Below are experts of layer 9 (counted from 0) of a mixture-of-experts language model. Rows are named router (the router's row for the expert), up (a neuron's input weights, with its number) and show model dimensions 0-255. Each number is 50 + 12 x the weight over its row's rms, rounded and kept within 0 to 99.
Before each expert's rows: "gets" lists some tokens that make up at least twice as much of what it gets as of all text. This comes from a sample of Wikipedia text that the model never trained on. Tokens count by the router's weight.

# expert 12
gets: "the ", "a ", "s ", "-", "ing ", "ation "
router:54 41 38 54 58 61 37 52 80 66 59 45 44 49 25 31 36 40 59 64 44 42 57 36 54 55 46 63 48 56 51 39 38 51 64 78 52 49 64 39 59 41 44 62 56 37 43 39 47 52 60 67 69 42 49 54 62 38 54 45 52 45 33 60 62 47 51 55 64 45 54 52 58 55 59 52 37 43 37 56 38 45 60 39 57 50 58 33 69 52 49 31 61 80 53 53 46 58 32 74 55 46 61 54 68 45 58 50 56 60 48 37 65 57 64 44 51 72 38 52 54 56 30 61 67 46 58 51 56 56 50 65 39 47 39 55 45 55 43 56 69 55 53 61 25 59 40 29 48 26 60 46 71 56 69 57 62 54 29 40 42 32 35 63 58 34 31 31 45 67 20 67 41 50 47 84 36 56 69 60 46 41 64 47 41 41 49 47 65 69 46 82 65 33 40 50 62 74 43 58 32 41 61 52 45 77 38 55 59 31 43 52 44 46 66 54 49 62 52 59 47 53 46 73 52 17 51 54 51 43 68 56 37 62 66 39 69 30 55 56 45 31 33 40 50 50 58 35 48 60 49 56 48 60 32 65
up0:64 63 44 38 43 84 36 70 56 08 52 48 41 45 54 48 69 61 52 48 70 49 51 49 41 47 60 28 55 44 70 54 67 40 56 79 36 40 46 59 54 57 51 55 38 56 43 63 34 34 62 27 57 51 42 68 28 33 40 43 44 44 35 50 61 37 67 50 48 51 41 79 55 45 44 41 45 51 35 58 64 46 58 42 39 57 59 49 81 69 54 45 48 54 28 75 54 62 54 60 56 34 50 71 68 38 45 37 27 59 49 52 64 65 41 38 53 49 51 57 36 57 67 42 66 49 67 47 58 72 46 50 57 57 74 65 48 49 45 46 51 38 65 42 36 64 60 52 22 43 57 49 40 55 43 57 50 35 51 53 57 57 33 53 52 41 47 57 40 40 54 42 37 34 60 39 40 75 63 55 36 44 40 61 49 46 40 66 40 54 35 58 50 64 55 49 31 49 57 44 65 41 41 29 41 24 50 53 36 44 39 37 22 63 39 45 43 49 47 38 48 33 51 48 49 50 61 30 39 51 49 55 44 62 39 64 44 54 36 62 45 70 72 40 47 54 47 49 32 47 67 21 60 47 66 39
up1:48 64 41 59 46 53 43 22 47 63 30 44 72 43 44 68 36 82 47 47 55 54 67 63 69 37 65 31 44 59 31 43 46 55 72 69 59 38 47 48 58 27 36 74 60 42 62 50 33 47 43 31 55 40 57 60 46 43 49 57 50 68 44 30 34 68 61 44 41 54 42 46 47 54 48 55 67 48 60 47 59 45 66 49 39 60 57 21 55 47 73 58 46 58 33 58 36 36 57 38 32 52 32 51 48 60 50 75 57 57 61 56 55 45 24 29 38 65 28 63 29 45 55 35 43 47 74 49 42 56 80 52 58 26 72 54 49 34 58 38 31 57 48 48 47 51 51 53 44 53 60 47 41 52 47 42 73 50 47 57 47 48 48 48 44 49 61 50 48 27 59 55 35 29 30 68 57 57 57 53 37 56 61 22 48 32 56 59 30 43 63 55 28 48 62 49 61 37 61 49 41 51 38 34 42 41 34 55 68 33 61 47 63 41 54 56 60 42 47 51 44 63 29 61 37 57 75 65 53 51 51 62 47 45 46 61 44 38 60 57 53 60 66 62 70 60 40 25 39 54 45 51 62 45 53 39

# expert 18
gets: "| ", "- ", ", ", ". ", ": ", "\n\n"
router:53 26 51 65 31 44 63 53 66 56 64 34 51 51 46 45 59 40 54 70 62 46 67 51 63 34 60 74 43 36 67 52 35 43 54 78 54 83 41 45 55 57 44 56 70 42 33 53 44 49 55 78 43 39 48 43 49 51 46 37 56 40 53 56 69 40 65 53 41 54 55 68 72 49 57 60 45 38 56 36 36 46 34 57 56 55 40 54 54 55 47 33 62 54 61 32 53 53 63 60 54 55 66 57 54 41 65 34 60 56 48 51 45 35 43 38 46 50 55 49 33 57 35 56 38 52 20 76 51 41 65 38 48 46 54 38 52 34 34 70 39 56 32 41 70 31 35 83 63 33 47 59 37 67 59 56 50 49 58 48 54 50 27 49 64 57 47 48 69 54 71 49 20 64 55 48 52 32 45 62 64 50 38 38 49 42 48 46 60 70 58 45 53 51 44 55 51 49 38 63 60 49 58 49 43 39 47 32 59 71 60 51 58 54 61 66 45 48 48 42 38 54 44 53 43 49 39 41 65 54 44 49 51 61 50 74 49 52 59 59 61 39 89 40 29 54 46 44 78 63 21 31 54 43 75 30
up0:35 42 65 41 55 65 41 44 48 48 51 37 52 41 56 71 23 40 46 42 30 53 35 51 41 55 57 47 38 42 49 76 66 41 64 45 47 39 52 49 50 64 50 52 55 98 42 55 71 58 42 36 48 42 39 55 59 36 81 54 46 62 43 51 65 55 56 62 82 53 48 57 45 56 44 37 60 51 58 48 29 58 57 52 62 45 33 19 40 56 63 37 44 40 37 49 59 51 44 57 41 52 33 36 60 51 34 33 46 44 48 39 47 30 42 41 48 57 57 43 29 39 48 42 71 58 46 50 55 33 39 49 42 47 33 71 54 51 48 36 38 62 62 45 51 35 62 44 55 47 67 51 69 50 62 39 57 73 70 53 42 48 14 42 56 66 52 49 77 72 39 40 42 69 58 65 42 59 43 62 54 37 62 49 47 42 54 31 42 50 57 50 68 43 46 47 70 62 48 57 57 53 46 30 39 63 77 60 55 40 62 50 64 46 50 33 60 44 73 42 70 77 61 34 36 50 54 56 50 23 44 51 47 64 49 29 35 52 59 46 50 53 52 32 59 31 52 45 54 40 67 60 30 57 53 53
up1:65 40 51 63 51 45 41 49 50 27 77 65 58 48 37 51 51 58 82 91 57 45 61 59 48 37 69 51 38 75 43 57 41 69 46 49 59 24 36 41 45 62 45 50 58 51 48 42 63 25 44 49 58 48 43 54 53 24 65 49 62 54 37 59 47 30 47 60 35 60 72 74 49 61 46 69 50 68 37 32 63 48 51 64 50 65 46 20 66 55 56 56 21 38 38 54 52 28 59 54 58 63 36 58 55 47 39 63 53 40 59 32 46 38 25 55 47 70 35 48 46 60 53 46 49 45 45 54 39 45 62 57 42 40 52 38 36 63 46 35 73 61 36 23 62 36 46 44 41 43 63 55 42 46 46 38 69 39 37 54 62 62 82 51 51 40 35 49 45 60 49 41 48 34 71 66 55 72 60 60 49 39 64 59 34 38 51 52 57 32 44 47 62 45 51 70 46 41 71 54 51 47 72 50 50 58 60 63 54 25 41 48 52 64 75 52 41 45 38 60 43 52 48 43 37 60 57 59 43 52 47 74 39 67 45 54 65 40 42 52 36 54 45 53 55 47 64 39 39 59 39 43 36 40 51 49

# expert 8
gets: ".", "–", "F", "G", "201", "S"
router:59 68 36 36 47 30 67 64 34 35 34 76 46 13 38 54 56 66 38 43 45 59 31 58 53 46 59 29 57 43 49 48 67 37 30 47 52 57 50 73 31 36 59 46 68 42 49 57 68 51 52 38 30 53 62 40 46 70 55 57 69 60 50 33 41 69 42 30 55 74 37 38 57 69 43 46 60 40 55 55 47 65 59 53 47 56 37 49 50 35 50 73 49 57 60 54 33 45 46 44 36 43 52 56 28 60 64 72 64 33 45 78 43 53 48 72 47 39 49 65 50 48 50 55 52 63 64 27 55 55 54 63 57 69 37 54 55 47 75 59 55 50 62 42 67 46 67 63 42 59 35 43 38 52 41 43 37 44 38 49 79 43 62 69 43 29 69 34 50 37 42 38 49 41 47 38 45 58 45 46 55 46 41 58 49 66 58 38 64 39 58 41 29 37 50 43 44 51 44 49 68 63 67 33 51 51 72 41 49 56 48 44 63 56 50 29 47 58 51 38 63 71 63 34 63 41 38 44 45 55 55 67 43 75 50 53 33 57 26 31 44 52 34 34 58 60 49 32 55 47 44 60 39 49 51 58
up0:54 44 40 49 53 30 38 57 44 39 39 58 47 37 54 58 47 67 54 28 60 57 47 73 69 19 56 53 52 42 58 69 38 46 29 73 67 54 44 38 71 57 69 61 65 45 48 71 33 53 64 58 52 54 57 52 60 51 58 50 49 44 31 51 45 50 66 49 53 53 62 44 41 38 47 29 37 62 78 56 46 69 65 48 44 48 52 36 67 73 67 39 41 45 45 45 58 55 51 67 45 82 38 53 40 45 59 33 70 52 49 32 41 36 52 32 41 61 31 54 60 38 54 35 48 63 45 61 39 54 47 57 57 44 76 57 72 51 56 39 44 53 58 49 34 43 68 68 30 44 57 64 48 32 74 58 53 48 34 48 53 49 49 18 64 48 50 32 49 52 44 57 34 60 37 41 61 59 38 47 57 50 32 57 57 57 21 65 60 43 50 55 69 35 58 42 38 37 35 51 47 70 44 48 56 68 46 67 31 48 61 47 64 64 43 38 75 56 58 44 40 53 75 41 47 51 36 53 42 60 45 58 38 41 77 57 51 64 46 48 51 68 48 38 62 48 64 42 72 40 83 46 44 62 53 46
up1:47 45 39 65 57 61 63 38 52 46 69 42 50 56 52 74 63 65 39 59 53 55 42 51 52 64 67 37 67 64 38 58 55 69 40 47 73 32 57 55 41 57 63 51 55 40 33 54 35 39 64 50 31 51 30 65 65 37 39 51 48 53 51 60 45 63 71 38 61 53 63 57 50 57 26 54 68 50 80 43 63 55 46 48 34 43 31 53 39 43 36 68 48 34 41 55 53 52 40 31 33 51 43 61 50 43 52 36 35 47 48 52 68 59 48 46 48 26 42 41 57 35 57 45 51 29 61 48 44 58 43 39 50 50 65 59 63 67 55 38 58 62 64 39 59 41 59 40 11 49 62 57 70 54 41 62 32 57 37 58 54 60 42 48 37 45 42 34 48 39 50 25 27 53 69 50 55 50 60 47 37 28 48 85 50 67 48 70 51 55 63 50 37 48 40 42 44 55 65 64 49 29 40 56 42 65 71 56 28 57 49 41 59 83 69 34 44 57 51 46 73 63 47 45 39 60 68 43 49 45 42 43 39 42 38 52 46 39 60 55 63 26 47 48 22 51 39 50 42 69 31 59 43 55 57 70

# expert 2
gets: "his ", "s ", "her ", "their ", "h", "an "
router:75 48 45 35 56 60 34 53 40 42 56 53 44 36 51 54 36 35 49 59 55 34 45 53 58 48 62 44 38 38 42 76 66 29 42 41 46 38 63 66 63 43 28 41 34 42 52 58 60 28 47 60 70 32 53 58 54 62 63 59 42 58 48 38 53 40 47 30 54 40 50 34 38 71 54 35 46 24 55 70 55 52 62 52 37 42 21 48 39 43 64 51 43 47 51 56 20 48 39 52 31 41 54 58 41 45 34 49 52 40 56 57 69 50 47 57 42 62 55 75 46 42 42 61 56 57 41 46 44 66 40 67 48 54 80 57 46 57 66 48 43 73 37 41 45 46 63 60 61 54 41 63 64 42 40 56 49 60 55 50 38 68 58 69 48 44 52 50 37 65 33 57 75 33 39 62 61 45 60 53 38 55 60 43 32 50 41 51 50 42 57 64 66 41 56 50 89 42 39 48 28 42 68 55 76 36 54 51 45 70 50 47 52 17 53 57 34 57 28 54 41 44 46 49 59 52 56 53 30 59 36 54 60 66 47 74 34 48 40 58 55 38 62 44 69 49 43 37 20 38 44 48 45 51 16 45
up0:65 55 46 41 44 45 67 47 70 43 56 57 36 53 66 45 49 60 68 56 59 49 62 39 53 48 42 60 56 43 59 49 44 71 41 50 56 56 34 43 68 42 56 44 39 40 43 33 57 47 24 75 53 56 17 50 62 44 50 62 45 39 34 35 41 39 63 50 69 44 55 52 69 53 61 33 54 69 39 67 56 59 55 44 64 61 34 54 39 37 55 31 60 55 50 20 52 67 54 42 55 48 46 39 78 45 44 43 45 65 62 38 54 46 60 46 56 41 50 32 67 25 41 43 39 39 66 45 34 29 17 43 59 45 52 48 50 37 42 52 52 55 58 57 57 43 31 34 67 30 36 33 50 49 41 55 45 73 25 43 50 58 31 53 46 53 42 28 66 26 46 46 48 43 38 34 49 55 50 34 42 49 31 44 38 44 37 53 46 44 69 44 60 51 37 49 66 66 62 80 65 43 48 41 45 61 32 60 39 50 59 50 41 54 65 48 39 85 56 57 31 59 37 67 38 45 50 50 46 22 41 40 65 30 32 59 69 55 24 52 38 68 57 50 52 49 62 44 59 61 61 59 41 42 57 52
up1:37 43 39 38 46 51 65 36 55 53 60 55 57 32 40 59 63 57 74 66 61 51 57 52 53 45 31 90 49 46 51 54 77 51 55 53 58 34 51 59 56 40 54 47 57 31 59 45 65 53 52 32 47 39 35 43 36 75 56 31 57 48 62 55 48 32 54 31 49 48 49 60 36 63 32 57 43 88 65 61 21 42 35 35 41 67 39 51 44 54 37 65 53 58 44 66 45 56 70 63 37 34 52 45 41 60 55 40 48 67 41 58 36 34 57 63 45 54 51 58 52 29 51 55 27 37 47 51 52 32 53 55 36 40 50 60 54 70 62 45 70 74 68 44 41 31 56 35 68 57 55 68 75 69 52 54 61 55 51 43 69 55 32 59 32 42 55 55 57 72 61 63 53 38 26 53 45 39 32 62 64 53 27 51 50 34 60 64 47 59 39 44 54 46 33 29 37 38 50 43 36 29 55 44 55 52 45 50 51 63 41 46 54 54 48 62 50 36 59 39 61 49 55 41 48 35 37 69 56 38 51 39 51 41 39 48 44 64 74 50 47 31 63 54 38 41 36 33 73 53 65 52 67 63 50 49

# expert 11
gets: "had ", "has ", "have ", "\"", "a ", "with "
router:52 68 47 50 62 62 33 23 68 53 44 38 59 70 59 37 52 38 35 41 41 71 57 52 56 49 56 23 48 51 45 49 39 45 73 86 46 51 59 45 42 54 33 52 67 57 56 52 47 37 70 42 83 49 40 50 41 49 52 66 50 51 32 37 52 38 25 44 74 47 50 70 49 54 56 40 48 47 46 69 55 46 47 60 51 43 55 32 54 51 34 64 56 56 63 56 62 64 44 33 44 27 39 64 65 19 51 47 46 38 43 48 78 50 51 60 44 60 54 63 50 35 43 64 58 53 47 60 49 51 47 36 46 46 42 28 71 35 37 48 58 34 67 65 46 68 36 48 34 43 42 42 65 57 53 53 49 51 33 69 56 43 40 62 46 65 48 32 63 35 54 51 25 38 31 53 29 66 50 56 63 56 58 41 52 55 60 41 53 72 68 53 47 29 15 81 53 71 51 61 46 55 54 68 38 58 47 50 52 61 63 68 49 55 44 48 41 39 52 46 40 55 32 60 59 45 69 40 57 60 48 51 58 54 46 36 40 56 56 58 33 70 35 40 53 67 42 57 47 40 42 72 67 55 32 42
up0:48 32 78 28 66 47 86 63 45 42 51 51 60 70 57 58 43 50 72 66 53 54 64 62 65 60 47 53 44 44 39 53 71 58 72 40 56 70 45 41 64 50 45 56 45 51 58 58 39 53 52 52 51 55 40 54 47 31 55 62 36 24 61 46 70 47 45 58 33 60 59 42 49 56 54 41 50 76 38 33 61 29 52 36 55 66 60 64 62 55 42 33 50 58 47 48 59 55 67 51 38 48 46 61 44 50 47 50 36 35 47 43 41 47 36 53 59 50 49 69 39 35 44 55 61 49 29 35 79 55 47 55 36 52 55 52 56 54 56 27 46 47 50 68 47 64 80 40 57 61 46 72 48 49 61 37 47 48 41 37 42 26 62 58 47 67 54 50 12 21 44 74 32 51 60 47 36 52 61 47 26 39 59 32 72 57 40 51 28 60 51 59 43 52 49 40 39 38 58 44 42 45 40 57 48 32 31 57 54 41 55 47 47 59 46 45 59 61 46 44 50 52 45 54 67 49 62 31 64 57 40 65 41 38 29 70 37 43 33 55 44 49 63 54 63 76 50 60 60 25 45 31 68 55 30 44
up1:74 56 66 81 74 65 51 46 67 60 59 67 49 41 51 56 51 68 54 46 55 41 50 64 33 53 25 57 50 51 57 36 43 44 52 48 54 46 40 53 65 33 48 56 46 42 49 31 56 47 57 53 48 69 47 62 25 34 59 60 18 51 49 44 51 44 61 45 56 44 58 44 56 38 48 62 66 45 47 38 46 75 45 52 37 71 57 59 38 45 67 75 71 45 47 41 25 47 35 35 41 51 49 65 28 49 55 47 32 49 48 57 62 51 40 63 49 35 44 50 68 60 55 67 68 64 48 46 24 68 54 27 55 61 39 36 48 35 61 62 48 59 59 74 67 63 37 63 60 55 47 37 52 52 51 35 48 67 44 78 74 40 41 61 35 56 45 68 61 51 66 54 50 38 67 43 56 43 44 59 34 40 41 49 68 58 38 54 54 48 54 40 52 45 57 40 53 65 36 50 60 55 63 36 14 55 45 46 31 68 55 55 43 46 65 37 45 59 67 50 56 40 38 60 43 50 58 64 45 46 23 56 41 42 66 18 41 55 56 62 33 35 53 36 46 49 43 53 52 20 35 61 50 44 42 32

# expert 9
gets: "| ", "; ", "–", ": ", "201", "200"
router:44 64 49 34 41 53 52 41 39 64 39 43 46 44 65 48 49 57 46 86 72 62 68 21 58 36 66 43 63 54 52 50 32 51 29 52 38 61 43 70 43 52 67 41 86 52 66 52 61 43 20 48 47 59 30 45 45 67 73 46 42 47 73 51 50 40 63 50 55 43 45 52 49 61 34 51 74 69 69 45 38 62 63 46 57 43 32 40 53 60 50 69 49 73 51 43 66 45 34 55 85 33 50 60 44 54 65 51 60 49 54 59 34 48 24 57 40 31 49 46 37 57 57 64 45 47 60 41 58 54 51 35 28 52 53 45 54 33 35 61 64 48 53 56 67 55 50 44 38 53 33 65 32 58 48 38 47 49 53 53 39 43 51 48 40 39 58 44 79 62 62 34 47 45 55 55 46 51 40 44 58 64 54 46 51 73 60 33 47 44 46 41 52 53 44 60 65 38 56 55 62 72 55 42 41 46 52 58 74 51 46 61 56 55 51 65 56 29 46 52 31 35 45 39 37 79 47 58 80 39 51 40 57 50 48 37 34 58 56 42 68 54 54 49 45 60 46 69 85 66 56 41 31 60 48 52
up0:48 44 49 47 57 47 72 67 50 55 53 60 38 45 64 27 54 71 32 50 46 58 35 40 45 56 29 57 42 57 48 39 58 58 45 59 61 57 40 63 66 51 51 48 64 57 58 28 71 48 45 54 39 31 35 38 61 52 45 45 53 63 47 64 21 79 28 67 46 53 32 35 37 63 48 50 35 50 43 34 69 44 42 57 40 46 51 26 53 47 36 60 73 66 56 43 55 36 48 69 30 39 71 25 41 50 49 60 48 46 42 58 48 57 45 34 49 53 60 60 34 46 38 27 43 58 29 39 56 62 34 40 28 65 48 53 49 39 64 34 34 41 36 41 60 56 56 37 52 65 50 44 64 26 65 47 43 59 35 54 27 67 51 52 54 69 51 56 45 61 40 58 34 52 46 69 46 62 50 45 67 74 37 24 35 50 42 50 41 27 54 52 29 52 31 36 40 34 64 51 60 63 33 35 42 71 51 39 48 70 54 38 77 49 64 52 48 33 41 54 36 43 60 38 47 47 63 40 47 29 61 58 53 56 44 53 44 41 43 50 29 61 63 56 29 35 29 32 52 32 49 49 47 57 60 48
up1:55 33 45 46 55 44 51 33 56 51 35 49 49 51 63 47 43 35 66 36 56 53 63 58 55 73 46 57 67 63 57 33 47 81 68 50 76 52 42 39 46 59 55 51 53 39 51 32 28 65 49 31 48 31 44 62 65 47 49 83 50 47 59 39 50 49 25 55 50 63 48 47 51 53 49 20 61 59 49 43 43 31 53 46 45 42 44 65 48 58 69 32 24 53 48 83 44 49 43 54 34 54 49 44 60 47 57 65 39 40 57 08 65 43 45 41 57 54 64 46 71 38 58 53 49 64 36 44 56 43 41 57 50 44 33 57 64 42 45 44 46 37 44 55 44 63 39 57 45 31 56 63 52 44 55 32 56 44 56 51 44 54 47 51 45 39 44 43 52 55 62 63 51 39 46 59 60 30 45 49 62 67 24 50 52 46 74 45 65 27 35 34 40 59 54 43 63 49 41 44 93 58 62 26 44 42 56 51 50 54 63 64 62 54 46 44 37 54 75 68 55 35 73 44 64 45 42 54 69 57 53 19 61 53 50 45 51 73 74 52 57 74 40 70 55 39 46 33 51 46 54 40 44 52 48 37

# expert 31
gets: "(", "It ", ") ", "He ", "is ", "which "
router:39 63 57 53 40 54 50 61 47 53 54 44 59 80 51 23 59 41 50 41 61 47 33 58 67 33 46 67 57 38 47 44 50 44 71 56 57 27 53 45 66 55 44 49 54 45 52 51 60 43 71 70 55 71 41 35 54 61 52 66 41 74 54 68 60 45 69 57 54 39 41 37 62 46 47 50 59 38 49 31 61 54 49 36 70 33 56 51 53 54 60 42 74 55 36 56 48 50 71 55 59 31 54 59 64 40 60 42 44 60 43 46 61 50 44 52 58 68 44 60 69 48 64 63 54 37 40 62 86 39 38 55 59 47 72 55 60 38 71 50 67 32 55 41 35 66 38 46 41 46 64 65 57 53 59 51 53 52 51 42 26 57 75 51 39 59 44 52 41 34 73 54 13 60 63 58 48 40 49 40 49 36 77 57 65 50 36 57 56 41 77 42 62 56 34 42 46 57 70 46 53 36 45 56 61 67 33 43 49 52 56 60 82 47 59 52 52 38 36 35 31 44 44 55 41 43 54 46 50 23 61 64 23 46 48 41 66 64 48 68 60 33 73 68 54 58 49 36 50 37 41 54 50 39 67 51
up0:47 57 68 56 58 43 59 43 51 42 38 52 33 50 60 38 49 50 63 93 32 63 31 53 44 52 76 51 36 46 50 48 55 42 48 64 41 45 49 66 27 56 55 42 58 42 48 35 41 51 40 39 35 54 53 50 54 39 31 52 53 71 70 37 44 35 47 39 41 46 34 50 51 32 48 46 37 55 50 47 70 26 64 53 61 59 48 38 52 58 59 37 37 46 53 62 54 56 43 51 39 59 60 48 37 58 48 48 40 46 63 26 47 54 38 48 37 31 59 56 21 44 52 61 31 60 62 65 48 45 41 22 69 44 59 41 64 69 58 56 49 54 67 44 51 50 31 40 48 46 60 53 26 67 68 49 58 45 59 55 61 66 15 40 53 52 47 35 37 56 54 40 58 55 27 41 76 69 51 35 65 56 70 56 29 43 58 40 37 59 18 40 60 37 46 62 55 50 49 68 52 56 55 64 46 50 36 40 42 22 42 56 26 43 30 57 40 65 52 47 38 63 59 67 45 49 66 57 68 32 58 27 49 53 31 75 49 68 43 53 53 61 55 42 31 53 56 44 51 40 26 42 41 46 47 51
up1:85 59 51 54 31 64 44 72 70 30 74 32 53 33 42 40 72 45 54 51 20 63 63 42 25 55 48 50 48 63 36 46 51 49 55 60 45 62 40 38 72 52 42 57 43 33 47 54 51 56 32 37 45 51 35 46 51 51 57 66 73 51 41 24 39 37 54 52 33 36 56 70 36 59 34 45 53 55 20 32 45 26 37 17 42 45 44 57 56 46 51 66 52 18 68 53 60 57 45 51 39 53 54 38 62 73 55 49 38 48 56 37 35 60 41 38 29 60 40 50 53 55 35 35 56 44 60 57 48 64 56 57 57 63 31 58 38 54 43 54 62 39 54 33 54 37 54 27 40 58 55 30 41 58 58 34 50 62 42 68 57 31 52 43 53 44 46 63 39 41 40 60 67 42 50 56 63 55 52 66 59 27 42 55 50 41 46 44 50 62 61 52 51 61 55 47 68 32 48 39 45 53 44 35 43 50 56 37 42 48 41 44 38 66 45 31 59 33 46 61 71 57 47 36 46 45 64 40 57 37 48 59 58 66 37 42 64 35 29 70 59 51 50 32 28 62 63 56 58 59 56 26 38 55 57 59

# expert 1
gets: ". ", "\n\n", "- ", "| ", "==", "\n"
router:44 29 72 55 28 41 53 48 54 49 43 42 61 59 45 58 47 44 24 55 51 44 50 49 47 56 67 48 45 70 68 43 46 49 30 58 41 60 34 40 55 44 50 35 73 45 51 47 43 34 74 49 42 38 50 44 41 59 54 45 65 59 50 45 39 37 65 44 55 38 56 58 78 55 68 55 62 22 58 74 41 40 43 45 40 60 51 54 56 39 53 59 40 56 30 39 50 42 63 31 43 47 65 44 48 48 58 56 47 61 57 65 54 47 24 65 56 34 59 60 46 55 49 48 38 39 34 73 52 69 66 54 54 54 64 46 67 42 53 57 37 49 41 57 58 37 23 39 45 39 61 50 48 55 13 56 59 53 48 74 38 63 57 32 57 50 65 64 70 67 51 44 34 74 55 60 55 39 22 44 57 68 40 45 54 55 52 63 58 50 42 74 55 51 49 42 60 25 28 36 42 74 41 50 22 44 31 44 49 53 53 51 55 81 60 28 44 67 51 65 43 59 35 49 41 34 58 61 42 53 27 27 50 58 40 65 64 54 36 57 44 39 49 23 46 39 53 54 68 43 38 38 60 39 59 48
up8:40 37 26 50 41 53 70 28 52 53 44 60 40 44 29 47 59 42 43 71 58 48 42 69 35 65 83 21 67 47 58 59 60 39 35 62 37 51 71 35 40 66 54 56 51 60 27 60 39 41 64 35 60 43 55 37 45 58 51 62 35 61 47 60 49 73 49 62 53 47 56 29 51 25 54 82 57 53 47 51 69 84 71 41 50 53 64 68 54 39 56 41 36 66 56 50 78 46 42 45 58 55 45 66 70 42 70 61 36 44 45 75 48 61 41 65 60 53 48 42 54 57 57 48 59 56 39 39 62 37 53 64 46 44 50 55 25 52 64 57 63 54 55 58 61 52 32 62 58 34 62 59 30 49 40 52 36 45 70 48 47 31 60 66 39 60 63 26 42 17 57 70 37 50 57 66 47 54 46 41 50 55 50 56 43 62 45 41 56 50 50 43 53 28 35 46 43 58 62 46 67 43 51 46 49 49 49 39 48 51 55 66 44 39 57 49 48 68 44 35 52 60 54 54 48 47 56 53 80 42 54 59 49 49 75 40 72 49 57 36 43 34 45 71 56 30 47 41 44 43 55 37 47 52 42 26
up9:61 41 58 49 49 30 42 61 45 30 53 54 49 50 53 55 57 45 42 62 34 56 50 52 48 59 38 68 50 40 59 49 33 59 21 35 46 45 67 68 55 45 49 74 40 31 71 47 62 66 61 25 43 49 49 53 70 58 56 46 46 65 28 61 33 64 26 46 52 61 43 47 44 63 45 63 33 42 53 54 52 44 47 36 53 53 34 57 69 48 36 49 42 44 50 55 60 52 51 35 45 47 39 57 53 86 41 48 60 56 55 46 57 53 73 64 33 42 56 46 55 57 52 63 54 73 48 44 25 54 51 68 64 61 57 60 48 61 23 56 50 45 54 43 65 49 44 61 39 37 41 50 71 56 31 46 39 52 49 59 26 61 55 50 55 58 61 35 39 46 63 46 53 64 43 50 75 62 62 49 59 33 60 40 43 46 35 49 30 47 23 32 69 58 61 39 57 54 52 55 80 32 39 81 31 61 55 42 43 54 42 65 43 24 71 34 53 48 61 68 40 67 74 57 55 74 39 54 61 27 39 56 66 48 58 57 49 38 74 58 51 50 43 38 32 51 64 69 41 52 40 38 68 58 47 56

# expert 16
gets: "a ", "1 ", "-", "5 ", "2 ", "two "
router:37 49 36 39 61 42 57 65 61 55 46 46 40 38 39 30 28 48 54 49 57 47 55 23 61 74 55 80 41 59 62 45 49 53 61 76 61 47 43 56 56 44 53 51 44 47 36 59 36 46 62 65 42 53 26 54 60 60 55 48 45 49 52 59 56 40 57 70 28 41 62 52 65 51 57 57 59 63 51 51 45 47 65 52 49 66 49 26 59 53 49 32 59 79 49 59 45 65 50 91 55 37 52 43 59 33 61 47 54 62 40 24 60 55 76 47 60 58 50 49 52 45 42 46 56 39 46 58 53 46 36 82 50 40 49 55 54 72 32 73 63 44 48 55 42 56 39 34 56 42 61 33 53 51 68 53 60 53 50 60 48 42 29 35 65 38 45 34 48 68 20 56 13 52 43 65 35 45 55 50 41 53 61 47 42 34 36 64 42 80 42 85 59 47 31 63 60 58 51 45 44 62 47 47 48 50 43 32 60 31 63 47 62 47 55 75 53 50 55 49 46 48 36 67 49 45 42 68 48 37 71 57 26 51 57 47 61 42 59 39 68 51 56 36 46 58 51 61 39 59 64 34 54 50 35 53
up0:55 39 39 52 52 48 45 42 39 54 38 37 61 68 52 57 56 40 66 54 30 43 50 39 62 49 44 42 30 42 45 44 50 67 70 59 56 57 53 38 47 45 59 43 34 52 42 58 43 54 23 39 41 57 60 64 35 42 64 57 44 48 46 50 52 39 49 31 62 64 26 73 55 24 42 35 55 62 44 46 52 65 40 48 27 39 74 56 68 28 43 54 49 50 35 67 39 41 40 29 24 37 60 62 45 67 58 72 48 58 61 36 44 39 62 63 58 69 60 40 49 37 41 52 53 54 42 53 66 51 69 50 24 59 45 56 29 59 99 54 54 52 38 44 55 36 54 55 50 29 58 34 53 36 42 43 18 30 47 46 56 59 49 34 52 26 55 47 53 46 53 58 68 40 58 31 47 27 58 52 44 44 42 46 59 63 42 43 53 68 43 56 53 45 65 43 51 52 27 66 58 38 50 49 55 36 52 48 56 41 73 47 27 50 51 49 51 55 49 66 46 57 33 38 52 39 33 72 27 32 68 58 69 60 44 43 55 32 50 40 61 47 54 35 36 50 60 44 42 60 78 44 35 59 50 39
up1:41 53 61 35 52 53 54 41 54 32 65 57 61 50 23 65 56 67 53 49 39 47 51 67 54 15 47 68 65 63 62 36 63 31 62 46 38 42 46 48 56 60 31 48 44 58 43 52 63 70 56 62 60 26 45 69 61 54 27 36 39 44 55 41 73 31 12 41 53 59 34 44 75 44 36 39 49 67 49 37 35 40 41 47 58 52 62 73 48 40 56 77 45 49 71 28 43 49 63 45 46 19 48 71 32 46 47 34 43 47 56 51 50 38 24 49 41 60 29 64 30 45 69 40 61 70 63 37 57 56 49 48 44 52 43 58 58 65 44 57 36 51 64 64 44 38 49 49 53 43 50 26 61 57 44 50 69 60 42 62 54 42 55 48 49 44 44 25 47 49 44 62 63 52 60 68 78 58 49 68 60 54 46 43 63 42 54 42 37 50 50 66 53 34 54 63 56 54 66 47 33 46 68 56 42 55 65 37 30 48 58 57 56 39 67 51 57 46 65 55 63 50 39 55 55 76 40 69 55 36 47 60 34 59 48 35 50 64 65 68 48 57 64 41 73 50 53 39 50 41 50 47 40 51 58 52